Weights of a small mixture-of-experts language model, trained from scratch on English Wikipedia: vocabulary 4096, 3185 steps.
Below are experts of layer 9 (counted from 0) of a mixture-of-experts language model. Rows are named router (the router's row for the expert), gate (a neuron's input weights, with its number), up (a neuron's input weights, with its number), down (a neuron's output weights, with its number) and show model dimensions 0-95. Each number is 500 + 50 x the weight over its row's rms, rounded and kept within 0 to 999. Numbers have three digits each.
Before each expert's rows: "comes before" lists some tokens at least twice as common just after its tokens as in all text. This comes from a sample of Wikipedia text that the model never trained on. Tokens count by the router's weight.

# expert 23
comes before: "\n", " The", " In", " He", " It", " A"
router:429393399486568511553487599511486546531512473487450478385440535423397468490454468420568558557468489605453492438471502490464506426482436495529500549599519543537459491486538513570493476517479528376456481475556521568519487523455522429464504416418413519490485512473479447445508469494539550559
gate12:548489523499662414547441490516428430402468507476448506546539503495516551546525466416441505506622435500511474507455479505575476525523363492529413483479520514552512551543465501446526542475485562508597483457510487425458469547549541404536537513450446399508467479513414500452568470492523560520
up12:450521608485534494596531442409436468522672501478455481467500381538489475548533451495575517479459510539496456513429512506504473533476507493535431498609556622503484416520459556477500456467448583509459534405477546490516549552500481558493561587526571505469496573487501547462517499445490436539
down12:570558539475495440510435539565520502522412523478451498629421562493499493416636597530475563525586473578473469538464471519549515526477452520458442445506517504484568473462485506494450478510569467497482441501462417463486518507607546440505467463439417433520456564442490575415488585505438512457
gate13:496473489407464511486565621492457508429561468533416458535553460432416547528534523460507537543494465510463434485517461490530488532548512483522411582575541563524522566562447570508545489433487501479462478552621438465457471506538435371536547565422534506492575525448421572497528470464476576553
up13:408510485415612480544456611504450440552510525492435522554531500479480482536585505580576499471492567549514549470502466502356466621534460503516459564477447470436450487488522496603459460523485463532509519544614472459445517485485452433467408550561487502518561472433553498494559443486539519552
down13:473500552571469405570445563505494537513517441500526597499475543466503574466520539452502508484510500515492504546506387539537441525468581545509410506492562532572634462470525446529495452581487453422529476433537489476514572573587534542462569503451491389506516622494411452501558427497534532520
gate14:510516488587564497510447533558452528462546474510520511469514404494499538491464561572652533548440459543417595512503479561533466481483533507610442522512476472559413531507586509486492522450498430506488514508443554541463544532589558432513510570424547446414458530508556608445416478501471540430
up14:548492478451362510453462529381458500559461474544545496460525508620443479440504501523548510576597474566456564480487580516492378543515563482581472530452578477446552588461476509538583443532429442496467553513511531494497492436472582513523501431469550528429484495496457566499475497502518597535
down14:471415528536475519502447553500469541509544482574467496482491436498529515525447473527533497626420518453512535398392486416497580536534479654575539545557534448531478569383494410527587452454503517507500518560515514495478497526430562453496577417425445447426503435532494482488520508520532488480
gate15:456405554506596418485484435353439519481466457540483491477465490512487494574502384549498465462576482508473399550454539510429576522524479476493539553508500566477476412485496542522470531477509536460503481441634527457614488509444534420514460574474496494491615539497401512503491465528531477535
up15:529571482467413526501566551596563452526515494452587501561509474443526490461491590459519584538500548503541559450579427488543431417475467522430506428469581407478522596466556530466443458493556584554485497558442488509499452437470520504496454447476483504527609500529580512529486600512530602538
down15:524448384452520517402499542564514543527535457538445461502454543457454481515294552531497489614558471474580528475555501481478568471499497461425549472511478495460461423517466519506508499488508561559522481515461516449557442484588556513478404461438585530498524502510555546496514541437424459406
gate16:572413542558551506454478512519517540446429496513535409506580478474587522511519511496573482546453634558475415494475400473469462516447469517587508464565437479531491483478505492490493462525522590404473504499493427503494461546436452407469466464486494469382626537460517514473414513487467605490
up16:450589398484456444546584544567542434429521474478539399544517524435498541610540468492560431488607439465496448512442506496506470493461561489569562543487522522530580506479516568430504514514509420580537470470498553518517457462535571409478538484474503450432616502470526504501533432500595536566
down16:505614464400590589533614507469448489587628470520548564495476510569477473445595473477546402504421489453463450542513514539466584465522529536574514423419540519563523492470520516506500446572548453489543541540515529544606477527497525552500519496560557493464445408484540482454518488478519523531
gate17:447438555444440511450415493458519522490478558462479518425459462561547454550482503507504421489452458518473522565481468491556477458448483547503448533433456416467408506411411480528519570486621496422526556515504475575452502444524502566528545460412460426553491478563492536466321547541502535499
up17:502493507535378371574490564571500534583536464505489460453500508558488515471490517463574585452550371492584479492536536567528451527571518508442507423506601580500523580472512492496433543569546546560480465406483520377527514527474461507422507452545510564573467531515523535508534524510455540525
down17:577475508544518576563560520541533548476510541540453466533500524466466546534604483444428501542456563483423516461480588546483460460571637369530544545449467477547506470459595454516458456504409507610534543540487464496595548420485480457531494592481449562463541464497449481554483530531444507509
gate18:539392499468417522550461550530441511483457522567425582424466485511496461481433435491573502497441456603556506567541563434435466517436528503451432596497661455478530532532497506524542509495502470527507466515524468453483466541572439504459494501482544525503555514402446644468483471481467580511
up18:490459489467569525504505475469439473455521565543542536473391546498520487579548503437563582529491432511518481535447557455424630475513462518420531526656475439515509406590481514492547500472457477484462437531417487493436562543490452545458518548539489559484592473473525517438492428407440565478
down18:478432483538533438482477453498502481530415492490446473598503452544524566617496497492565450520470490458523461530591357451515489468584554514401503486594523423540540482475551497475504558493519428519565492566512587463550601536437440567526458558480493420557552492558402505513559484535495461476
gate19:457479577494553486593444431484547510506420487492479542478434536360424493495509562442619511558560504504428557527411431488451492466537529465561494511515486464560490552513537569493408441528539564425406544501626453504552495507495509491419413562486459530483527491543556441451484516530529511548
up19:579510555402542485487476487534589507575623487514503499509489403473541514517462544485567490602519574524485448452524476601511514484548428472405568502446516570486560595555575518404496465519508494483545492481430474484444585511449542450411536533487470557577504433527491522506461570494445408512
down19:465577486518473511465539565514567541481582562526468533469492521432507454541540528556517519467461489474511494498593558485547573519484441564459429494603562590369541485379521553537559563425453509533528519564495473518475499464404546458556499439468471378457497545445470531532404526517491551430
gate20:463403539516614410564566505503454533458538535423409457472465551419364511411500469551461547546456491438580548490545431491506545617483447511500441507547518430593479445533563504459537486500501502437507431498515506498564488547532550564561528575536531548554488486509490538449457488534476468431
up20:505340467464519552552522512403516517515567543549519511388568591536444506483465481512428500498492494484448417506470479479479493615385478519449510511598437520539423562494543507511500503432485517540468526458501448488495552515472430394592541532558490561531530449465489565483441484556549587472
down20:563608526557520490423489475518564569450515466469589480583506463441574478572483482548450446409449529419501537647461464440624570504505573466468455443535465493503524474541554552446520515457502467476490552543549449554532430519455483509540452471594535398529513529416459472532475523485499512498
gate21:515457463474558542556524593567372504521490548508479564551457488489435487490520459504522477474497607559496533479456492541583414516488519532596456486466459513503464429533530473553533465483443360447451544399543523491484485511461367530510470493572518597466463536509459429372491458492552492469
up21:476491567512462522526432531579499536564425494460470518568506538480476402441476479469630457467549549501424570491464478477486499477383516518615382541483504458503443508559597492486525467439540509479493559537555507517545516513402550503520490455495443528546436592548365476430554506543457494504
down21:491439442519586495544564557450449423495484501505502514515508485481524501475534553452463509537519497512602469508581539489493413559571512568460536526475469486600505460499448444430512608479574407438511509612445530517444446523523506471385604527553523461445521553433597517490424501484511391534
gate22:453488479493654488561523520482442477490474589454444516549373520393381468497490477513565496559544453518470497444469593490484569486449512480465520518444524405450451451506528464520537484432482467451480500512458544527450578546436471565506479439495529583583460487512454432451404437436456470522
up22:408503476575487503529552603547535455406550521453489496438441491402521438570479474537507432447516553524477471488511522507550447458594523536441568484573557447482443512492467504503518556552611535462422553617452440473524470469432487548452428541543499533625494443483450523450493513456555565532
down22:555405566520583459503476483466483558443476524469497580498528523489454471435346488482507559447514468454458464539565387509502533515513538555422600509384505544525459497500469547512551426440505558537582404490490546549522439605562545521521490530453596477490490544570471490579488477525497449489
gate23:444451447451522576523504516517565468516546575530515547504516474497402446461502587547481481560406548490518501470517472441450516516539533499510526504517492492507471542443439501490587539392460450466454484599499571479594520477505562543529449381512550626423446462455391526515457439567554535592
up23:448435428523576554581437529523605555548520588558486488553494510506463516472578537548627432535413463471502486464492487422526474488501507570480491551533488563560470561495487432484621495410417443454395469506494503468536546532529511476554443489531510528437460577468482481428504435514487525601
down23:480557435549593500528474566435521487530464435526502424451473491526571533542467533431497581496579488524533415533562469546556510497455584520513439439501536534513461409486632502496335500498591487440527578507511531474422515533529455450504574472438448406553488497530561489475555502505450530539
gate24:438437526466545547540460592503432421522550479506392509577437414563441513529532496470480496542561524473528602413478488451509504555513459478542432473405547522470518488450456518639494577500542517570431500523508492604517459466473511534519490586462502474517471339477488549483520548508445461505
up24:537509537532555577525566522422464497482510540527471572494510464498343531453510506503506610471511596474541650527490524508492526620492486455528498544430524548518417414558417556605493547448481514494479533487535514493551536517459545423513592562541502492563468393488507472475555517485463518478
down24:472488499511501425565480514561472541549441537546528510464449586507484487478474506453458482507492507481548362439549531473433436584531432495479564561536419547544526509466414460512507518489618537501452563579450490544408469497445322448496550501469452514436571554490560469523553539547514454528
gate25:372489497498508521473419508457547495509489515551513584445598562523538501489514595531513540494462513478472465487521518581525487409622523530618473585552472488499500536493617498411477527470501501502443419503410511557460504470458494390500532518534484415513450404495575515576488507493582430507
up25:581481557514522478476539456513441462487413520463543550510540362476529513542535520467514474481531500574533512559511538485507516602536407494410452472573476538530502494526503500494489497480434525540578573573471471464462519465421518552565421574493608621497581452591454482416478427496484595479
down25:502525535522453439490538428538555500479505581452511477556504568444498505554499381438518596498479487612511541479511522517506515363512461477590496484489500363418466561425530508452434573480553463457549538531551449416513514579534532502486395452571522492550533491512565537573535463475564526490
gate26:425470488482607501505529498494412488481555451529510480388430585523437482444504449527491544481543572555449470458446455491437460382573496510442464530544505604530490514430532484409520527415480554559419577507553537515531502511420465394521473547561432436511463498498419491440426472532525527503
up26:508533507498410447490516501536501476528449543445453479556527425451518542560471577467469514528495506469562499524562574517524565581319477471562530473464545388459451464566489554540472455590563435411550481502463509466507522447591536584488520479434559548448537460539589573524544538457496527485
down26:453462539439357422474510446585536473561498495511529502529549473430499469516460497482575481620541481490552560416576510454466507413477476530463452469456535456397479555442503416542465553516525555501557455597549500493460464544537438539456396548438570498442486514510464466527468437500486555408

# expert 14
comes before: "s", " of", "s,", ":", "s.", " and"
router:398442503434551497466601528581493452519470446519461536504498458402524503443413467551490522499494507582532437456526424451471500427549444447512587564598534516470499483498525533530527536503631559494368488425537532514581434461466508444478449488415489537495541561453461507573448509481528501570
gate2:511461529424458555520524571474489495592390541495434512472398437433478487457506428578529518552523562483464473427453538553467577454585470423505545543558525478458528501448603512553518479532535480497535458552514500612519470483513486527563426487393578448552422526474495467623503527462526561486
up2:562489553477536522445434516536557547528470424492442440474470544499470483570499568486612525488494485517451471579467494483493572461486550538534555514530549498498504516510466531512465543396550574601512592545517568465466479523582597436442407546489387451511470381467526567402582498498478469544
down2:485543452503480400493469497515501420476479425540507438516565525536509469570537422561474525536455523574491475492545414513531407488500525634432496478526399546443473530448535518459465529554486544522489505434495507533543533358485551391547468490472466523470566534450469461511385518503629534563
gate3:453449494452527472504520529443526437464513422459419406526450574483561619517462509475562588601412470535467443440507484550546408395542418461528581542494508436493594469436515441525501567467519478543466499501517530493449477511516595520494502486437570538410522506450500403519459554483533490456
up3:509497500471486441590428413553562484566498493662568463414455571520501516500505454517474490496428543546485492546461518532498525559471373506478504475501408483468476446612522522433506429480403472481517539499515505527521439465473361462497563530528495540557572522469546498582525547510550467420
down3:527532429433437559569618491386552538473468520486467535523506451467492479572482464567439565461499501580511485447525531459533491493443556569449505538498512453567520551587496505518472428434570509425475535484572502582493562503383513509498468494495414543521444574473541561566444411555593499447
gate4:383517538444478527423532524498504500543480497489458529478515493499587511437461453532504434513438398421514344416483474450495424550399521491570523478494520526470439408498591485574451557466500515515397461464504454548489477515556460551478546439385517524504582476460457458498497567509474423497
up4:522457449477559468485529452496452537469538607578492460622542570512491491508469483440522495463543613543532549453497536523387437471533558484508497462506450456574527608553473552520506383573510480499497480475488447492510468485552515506462589591470492545423529590521530505520411502634446480538
down4:497403479421380527487577433506412489447494593457488558436530466485419485489401552485468436490438434530452592498448534481502455403457491460485458544486471517455507534476492497513545463541519550540441497425544443480468580440527502417494452501512507537488430540592542544418472622553508482451
gate5:328464451553527525540492499585439464508448451556495538537530486480556443525447461520548476511579524505533554460506400469437452497592469459538546551504572526441519538505604556501578514504506452508436497371458545540474446509555460506429462506503517474442557535447482407559494487523533449603
up5:490503511472438367550502488455594499435592479429422474422516513598460441539487574494386525487484545492468479483458530507472554553492650502522499544578504469468460512467456425495499517486511544551546511541503529454483540468507547540549647487444475530486438455503436500520381512532556459458
down5:545488505525470475456521498474530545493520482423526551380492604450436434524507475467456519572485539488585541469416410489543483530556491503478466588507605431546513508481561520399435428437498489517476511484519442529549524450413524625525493604455506465496571505532514472411528616498525442542
gate6:444520535409520547505482534519515511461461446492393567502514449506583511491492454560600461514529449463500470491435417552537504504507394436493499609556456613471528531555562433477574515488540508568422445477522484495469478497448542584530490483445453630535567472445551468574427502484518553422
up6:498461519545538462515494582510485502597440530574486455496616546505522480558472508540519521536633505474510426495602509398486405472429560459488529546421542525509513420488494502476512490547554413508536536611491471519465466468506473469519436482508536417505505466497536520596528473518322450504
down6:471339482410463505498472505474489542527515511483431492411491505499498522416333475531530553408551457537443458479470418508414470489472432474529519445498469545558497481583522541479502463557538550557417471511451542483486444544555476606543467479513450557453487529569497596465523514543420495542
gate7:418468527521477511512561500479559451503423467494510488370511491415527506447509482597463534476480437591527515501542446390429552499577498454486474482486572448521495424554533547492555555458516546472472445523520460487383514429501374416464518469494583406509578418474543488528414516470516482474
up7:502500549487485454382541487590593483548406473480459516397488476475507547507532470466523494523425423518539409584511444561542544596456480406414496484497472461468438418516497478525474592499576489558475459509512418477403453530472493498511379542456527439520477527494472477596465536514430549518
down7:446469482381535495555484499518495411503515399542466570511563519472590533526535573537529532468523541459485528413531477566556465487352611527521443457494485415555506556432504443488460542556498520529537488547554506443503566454494460535560505497499479634501459451394475529480543445454432545510
gate8:475492470523546641430516544531511499529434506486481435510542417525539396501521476440503459532499471548478453465476445460508471489552543504471519559497656481456555460477505509558433582503443546503397526385560508512545493553426435465565404486450470554438486480496589527463471522554568447564
up8:553551556514606625536542500437546540442509567499562483489459474498430467580493534516530563499484560486492302533442457454506422476560487504481539474544523496448446385428512504498559450505467485497409502486498468505509518488402436436430495522501515638481514469523521518437479474474511499488
down8:502456351548548534473447543420450416512474457522538428505508543568526561514546438499421478487487462575500510505515567475428498501411602486505425527484493471632513490443443425568415538447521472506570470564526495555570519433460578418491544516516417477479486430461485545502490457533554464501
gate9:478487524421521535499475504493492534505475494596504500577497489432460528512462458483530512465559506466595436365519475457518426459490468450521472537478581555480439504456478502431502475436532495437490470442489462328439427490427440523517577436498517505401492530415517372528452492563602506522
up9:429506516442466577467569536441476545415573478505469502537456517468436497465582577505488484474542530405537512514399482531428573538564581462486522487474567476548509581492451477520461527501580538372493463556508430528510479504482438546522592460493348467439513550532483432549475503524480594466
down9:445441570448555489410525445519558561583498479505558527461544523509451439581454487424475376549469420468548474462505502486485414493585462555472443474445501421528496420447531484478489506492538476465570501468516419366444501372540435540467437503486500518437537474545532456476516541566542439529
gate10:476466549516502564564459435587468501530445414540377511538498471446517484424472459509496496560559487605540502469470430458468465504538478437576576503542510518441535430504500481471503518508487531614415452495508456471576429539507524480450478522564444442585527550510455416610420458518554454600
up10:596555529542513543568521494576500481454516425480522489463520463481474595465550456491523529564493546507412539458379463549489471395574578461504570491566578578543419423523453501561475518501511555424498439435496549584495529475537455570529488471509544437453568464497443459546424481521528543604
down10:558522520585537473523539422448551461453539553466558442426433594491587503478527479428502481570483492540557588534491458426469423552481535472493477538438490540569526449454447489494517565523520569496426460441538448410540455494579520534390493522452485402495545541492503521440517623529555423548
gate11:379528506450453535417482490454517495562511500532442585515476500514483509510477448565423538477528564575595460487561483426543509494453526529377545581595522508500491484431587550467483496437522610403518436502471451498473452443493500525481435513479442382487483521512463581404544506421524487479
up11:429503468475439505438414578491460473483429546554512562459412472436541534464515492424433521492584562514482422502481510459530531500490474480442617580493434505547503498453553474562461582471501443472517451544497483461494402460540595494539527404540416450462580585483410568569492544501452493450
down11:530541544493482589489553531436454490482539618509571502539525597548482467552497462594521490447451498506494421537584479451482467556430465414479484500549479508551550564515436463663461589454490527508577491582433462543465485500486535385506538508537521512497458485470455470416472602455495507450
gate12:451517489506481555614555480427466605502443555529480457515470564419491442544528549509518491497543537486408429441481599506473616454516499465527405511535537480460472537483562538582470483512579557496513492462543509490554469492494508475534417498420558486474555471582485435551440634469417495586
up12:541503503470482478529412457533408515606530545540508441453537520514497605521447436489508496456423512521551519573434590434523484496462499450432569558535488522602590492589556576431559476407523559436476559484453540563559575445510483511531510447506593528496496507540472550488559490552574532562
down12:458419478401534490502463463476481429490477493517506485514506420520532517528447548618502484453545484487482366472562605535499595406489576387489542509520442512413470457465530537508455566582468443527437482537526495459413498505431573452517445570527521445415541523503436526545516457537545574506
gate13:491507502390574520477554513506435435483516505553465489591506417474492475468521460467568488477554486493556419481485532466455527423541409480572575495537557517478525505497520524500537435549595541520477574400574534539581414554456466489413483487517542561573545475504410582465427381463533468554
up13:447539515389574489592456504566426507506500477520503605563446482469543514608488472502452489473531510495606424473469580481497551468545404459450505538513507461470407466496469408548566413425481506536458503539483587477584489486479423549403503483549524544528481523423475550528465461572487580476
down13:440648478454492516554462549493464491522551467547418487644453567496539579521584542464482452582560532506464541463524488482505493476474492569598602498441498505551507516500464396463564457532601523530444516437457502530544521527455510562515505477441486462539481607502444522484548617516496465474
gate14:427536466527486510567470565457542537586498407492524524494559474473477435495560491465450608474494559501463517520474461550432364468555476517569421571483464438542618471518519474554538509510463449525465481486482572529500444441559512480509512470480587430581557501524368423517579516467579459523
up14:490506519496490504527491606523538498554480530431486485436580545519582461424485585499577590442489456530527530528582454448566541581545576536487500495473528497508563494523492411430537443472484496429523477534460499420566523511509498483438415501447551501465455372484501553625530517502545374422
down14:490656519562465529509485447462633471488563495617421462450475631556498450487458437510538525484581488521482540497477495503470555460463531543514497547444534570503426532420476596448529561476548476500474521560524505538552516488499545592538489494572482507470576554457488556492456561608499541536
gate15:400453481427541528480567560459514431502525495592502533523420507543546460536472500557437558488504513490492477480557487422484479448520475514568494621570472449508487536498489454535495482519513555462464485583509491528421433424512420460453465474496417488476709533531499436503448427487445449583
up15:507524507469565506488500467533410611522490404518466620554535496542622562510508546560433424530517500467476560440512458388548556553459537497492485500522496559480486438496556506488415434497491509493475544550553594583543523564523486477481401511576525491442515541454526567381484502491504551414
down15:508460500485439576611438487563442587490525550523564469404444458489545475553492491519413497598522493515574581517498464473505524535428449461498458461481586537501528484509476494489524565500501514493534550537513375483559491503520586535493549553434598479506539322538528516416508541548514559456
gate16:421479492572530502484576573498475508463457475630436431434486506482531523386431592439406519538461537510551530473506400504552430429556471496528562571606533531444472548497528521509530473491526533432432437412548512516501499516500567510559603445479564428470526482499505508592458493497504450486
up16:539461466594444568544510529471540489466485535535488463511490443489473528550568497496458541456654448505422564573444476421501467525475458503412458443489474452559559498481498627603481562460452479556596579524434506498470543502496554484532538558447488541552536584516479524432493630528523532515
down16:467537464467490492501482445583475477539528381472499536586526537481517447487422540538485611550473418400467488497600468595511542462523485457527505487471395534515514402495550555477499555532511529451465543482521511429461549503494465517527541485580467526445557458505445350491385395485510503460

# expert 6
comes before: " to", " the", " in", " by", " and", " a"
router:410406424443581521452506561584477466522479466452468518422517518476486510553448453521527560524429489547390495480470475425494538489467489458549480631561528558449460494477521513578397483452585552452495520460602532534606485505483530426488475492510522535482494479559426493551425460606493512552
gate6:457513461497375532474469468492394462567429482508441577404512544447507494479504417543517469503513502479508495474518534517493498540412499462492596569482531585460521434467579429480480484455491547429478660451456455493515547571513484499556548547544543515480556489493507558552407505573588542598
up6:510489540512447477550501519445532474475511527622436514469520594539488414524505465494605557507487465479423524519474528493480428583500520503556579518540473457442556516538490474587531498363532531466511586569559425456635536478486573460497549530456411536554422512442573463462480568522548469532
down6:499548452454489465535525577475538471459441434526499473555474529520507494478618509485489568468511468473516521494501537418413501464403449457589421536546451500561500528555511479514468534534544487504522507437481404369551480564510492537491450518552463507572639535461539507476409380449377471494
gate7:603472496507504499464512509469466459480460450454503500510485601516504544524528527567472533480448514452479513555435485531488467557407481520510438567512587451586336480531409461498570421521533472495518552528517505530524510395480559490473526617505422403468495454493592427482567544549537442585
up7:457502540535490566528509427555575505455517479423448583482432387466558448555498499540405542485439479520466452532479490454480421597495469439475548478489556442485550534473492480492590463543458579487416525422496588558471573475586433539502496518482557464452584498427546582526580456542441543498
down7:545614505466443423493564476514467437509441538434580547568493579503391514448528518428488457513481510523596447516510537481502474463495457548485439427616492466532532485482515479503527553554511549447500515465475512487505539408507508487562449495489364430521506432382504355537497549470560504532
gate8:431465493513569507403479446541460540520537558603484461472525453508545423523511534530540569523569550537527435470521551534454458493468490504495485464533502496512483446569572496612421470412550501493503558378458478592483526588463422423571447509555465555540575513531541466528363511518426508487
up8:569447527470463548564505483464612546463419545479593391473417498549476458534493455521507518508399455472489464507514544527440402498511381508509521505368454477455483494385571503469548507449500486504490454471451441537512452385584467534424506509461582422493469525487521508468519474435544472491
down8:525474497535498512534437473531481430524512508434516533490476488533534524576395554547488470569581497466471518524558532505509545470498511436477563533565666504470571490499482439572465521449451530542541431507599436470442519435419558471573513569458566495460517495438567485529397547636463541458
gate9:513520492553540489516606510519492470549487507450587518443491430506469519464536566530479510462553484458443509509387529524403526500447488490546529497508599549542441491397502453536542422498492500554494560493596596575477519660526481574545461540472553624448502493529421530498438509500439535561
up9:500482495403555523462386493473485480557488524429436456506467546541529479489497543557513530410412363545531538490474499495549494438431464534545353562589539485559514556501589476475488451543466563505533413476549606537470471463565472437511509468522564515491490438535511431491464414516487535565
down9:555559541495507443474519587468436466521414492486469560496459549463550470538506442499555445512547547570604454464474498469467441518506524376531475491511534495441542547512433563541517534501474551519574453508471500368364539381483512542464466539514497401441553471488503511474632517453474467557
gate10:440496652562488551470498527473570544496379590494475478523533520482500506556474508523463423531535512481375561458489524454527487477489448521610515603598498531516478460525466462511482436517467573612496509410509544560439495480493494566568518473500454523572506481556509490591475485587556560453
up10:619541574510480538471491473469521378562471488443509468462487559541502559539489512514512424516535514465420557464468524486548486506548498532473612554537455523444549503550431463517492463504497503526562436483576529476620446461460618460602451482523406561525528489492469625499456495468491620493
down10:473562528496573493539487541460400474465365504466560568470506493484541478480612610468483503420386500563457517494538500573557469472461506475493489636487540512484487485553530420411356437472501505469551479484443522578459517493492482546471464493497562463516452401499546499477503464588472514499
gate11:535488590527511475510558498516436453508513410432447511417411535547443577513477443485548573511517419531562481499559467457564529437484538505425456402541526478509540510553562534430482566412528535498445503568429608481605577445530458475590503542511473541438595466476532503509457489486492546574
up11:474528437576445482526562459521567432486450487467536485586538459495430514458482518377451423563520574534504402503672531540522436495479510489506525533487438539463552579410445487503504537458452358535488493488530463499467496526422469439466545389508498517470489550476458549559480505501472531439
down11:525560422477516464460559487476407523487506433469540462562484505583491541521509463494520486482505448539456444515422476467472520598505618562527610568525525566480435472452486512482494524457432549467455457348500497468437423588528430528477473533458612567455477422550461499459530543491563574473
gate12:438478455457453565512521459496526529530511535454507589570556543461475444531497552444437493533484429445558572475502562499540569510471476541515459520529366500538578394462621470473554598577566455514448447473495441512533469399473467460467475621508550469468535511492462420458496522544518417460
up12:484549513453551536499478467442491582531378525506449465553449423433613551547440488660465469476543544453521448393440522550552439488509505496513517555487525523545521600529557445538536456548573524444453474511452523454483408468457555494441451558458531449537472480519397546517543525489440495508
down12:502664457526492519461588497493477466475468557532589577499519442451466492554540499451465445509513453440535547463530569551526598463477494583478463401491344472512524451468410430534486559448581414538505461529500500537514440485510484478465524464462443514515476561477468490528407461548491499401
gate13:467451448427560522468540462434534462484444549500432488528445416476475485488513508555442399554456535485569585521420505497510568459547406489546383476538488413536506608484417472480527500510524582471573439572477462495469494573515434522508445412492433460402427445517473426478510542512531530536
up13:523512463482435517482545482515472481403601476471472486466574614476471374466513508486498587505510506551489404573524516427559428483558525537435474418474530569474544505497576535536471519520542531474416508420525463483529363532454580502547414449506522459570420557519520500545417457485470458474
down13:490625520506523505569475547479440406490478548490524456524526550517484479496419590569432618479559466425458435501538516599502532500467479477448466447630598432506491501440399520514472436538492528523547450503550536513528526485426592511378562514575471489527464566509491515459535527511536457498
gate14:496463426438555487462489437468485397534505492481397452538552503498525485545433555489642521533548415486447478421520559515473543462461549513538568546573503441505494525480480505601409512450532526480467538629467601493508423435450491485407445404519535469471477458488459530436463494494491532429
up14:425520456504568500464451569481561561481571479508482521446463483561580563569446518480473470448482498533415507487451459503420476452497546570458536545425501543478466422475504436573434509535585586451441526499449460572556561373505440582581425429530474480512467447542476458452491476589572507511
down14:465403546543597535514567492409522578512412512546486509471431511470541554560549417465421400554422522470543542453444489478536535471484564475446514460477492540462553505530484484469573443494476525564475466438473505423468502535617505556561462473451495486580493601505611494497515552438446447578
gate15:539481503386503522522389513537395451417444551513499426462487452472531496488510527548549575473451516514371496543563426514517480493398443493572458546573546563479518476655531491537493563460519477493500530579491591541548536516466518479506526479509498512538576446530469474471430473513464453616
up15:536545429475580527554466407480478568607590422516493486567465463447536471479465422555553465482525534493459475425517424569485439466435476481547538523475496367479465509470466529580500569514541501588585460529471515482533517404458500557514545404504479586518481504454487512494604450573482495424
down15:516676527506551465454623517471508519493468439459442513415510411522430502506447510510498587418485548495540488509548406574545503474537551514459529493407496470496438464555484550473459433503454568471455564535478587535504533487454505556588498503540588519541592486544496508486421536550515497592
gate16:452450460516524473499468538574466525516481497565515540427488592573488511539483502605539508557511503468475584482461553500511545561494541542429504422527515555530419528506541395576519530564509605520553501489600423534421522416529548518662502463441492526514435471469525434510440417530561478470
up16:483522505414469559571458534499563490483503521515481460470451484400502526528481532535508589500458450490538491476493508486394489515443522457566408514528559544431367417559551496436491497524530592514584519365487472418453523511580564509572525598512453511543500467469589546518431445563476465534
down16:514488384480467517432479590553527495513419525520535482537530505508470456534484469447568512469499467441454482431475503421393449560548491470590413497450458461596510481447480587504510525469414571524500528414397466415484540457462491483491456571628558529515476396508461445528517446526466464455
gate17:456538462454547592487493476442510499471461554472506405536530555494505480569539519505407529549547499473451446524427475506411508477525569536442442524528550433454480566499500438420400507509400499512527505535533584460503482414442577569521437645488519540473579448546495387423528537477534526511
up17:366491505358538473455398504546533509509536510491456440461576505474511449623538548510454620507586504496475475528508437469498517421528559535476428534478480515515524518545529461451422604380466426508518445458528488578510482469469508508521470475516419463557542451522460397541532499541476494516
down17:450522497482601511484473487318426455511510429518478538571486462500561619487533448588508517444402455445539520574437533449511463552487460546585472495470408461602461477512564521543487513483572502450518502443481479574507522544462543469452584437522491577462482482488558517506554456504559539472
gate18:494435478472526448389481458492463429518528605406533491477452553456540584517486594495443502514530475572421516472463454494529622454412502420532448594487535506480510563523581438493486469484479473464431475482523489619482441462498430452578526442494560460480476487500498487574495493621494424482
up18:466461485336515462486505494514507550506528483541502555496594550573544478457459518561561470482499464541510501500489533517567560445528535492391571488460489543458531526567578476476481565531518546487461443548627588480489465367517574499449471413445455535546464501500431549600538442417494519483
down18:402541503492480512591390503543514569499553445462479605524463535514446621552531477552540510511573552531467535561512519515528525510495451417492467536535525509623419497495497476486477479444472500536456503411554485555447468597586460519568469436450585510568501459600455561425539569508522493509
gate19:570482502442481487442558491461406535462422531549539416441419499518418520594508476511556465483476422461488485471431500534406514415376478463548484524593509557525436462521456487541508448486643501468429528513590459491549529496472577513484496545514501456548510467538565411505537509482528446597
up19:471497472623533465456528478420517520593527512477614506396532420476504520448487472553527514512481487451502440490527464538492455534547456563503472485495583476435516509447494484440473577535625579474378525548497557483534428414503593514533441544546509644413529494479471529488487458504549482502
down19:502576391480497478557503533475494567505472460443477517537507487563515526513485511511532488458508504605437461549342488554440539529460529492522499515512519419641476485466478508447531456410425601504525603436499491533382444514539463563441474534497553562514441459551525557480585548567471515496
gate20:393555505433544488451505473531435455518502528445441428586446508462492582560539592574454523523480474601483547431500434443468516450457468495531483545516563606563484505505550489511502478505362465463471579426564602587499432478502540504510451443466497443496503411496503537472421483557478537524
up20:497515428458526550418511578496432539495484517453461456525500583483550502574523473531564434513549514520420613516393466425447513545564492438501546548505572601449465505511448458571490474557580560543545472503606619486444514493476526581508514520458500559572501477542443577498566449530494436478
down20:465675459483523473572519559487484524513395549472498473444493458563520447561603451503562573446474534521467480519490475620480511512508483500531437486533490501530472459587454541535411503474525561493522464465399470467402442513496531535462553581519523553547448438558498524442581447442497404513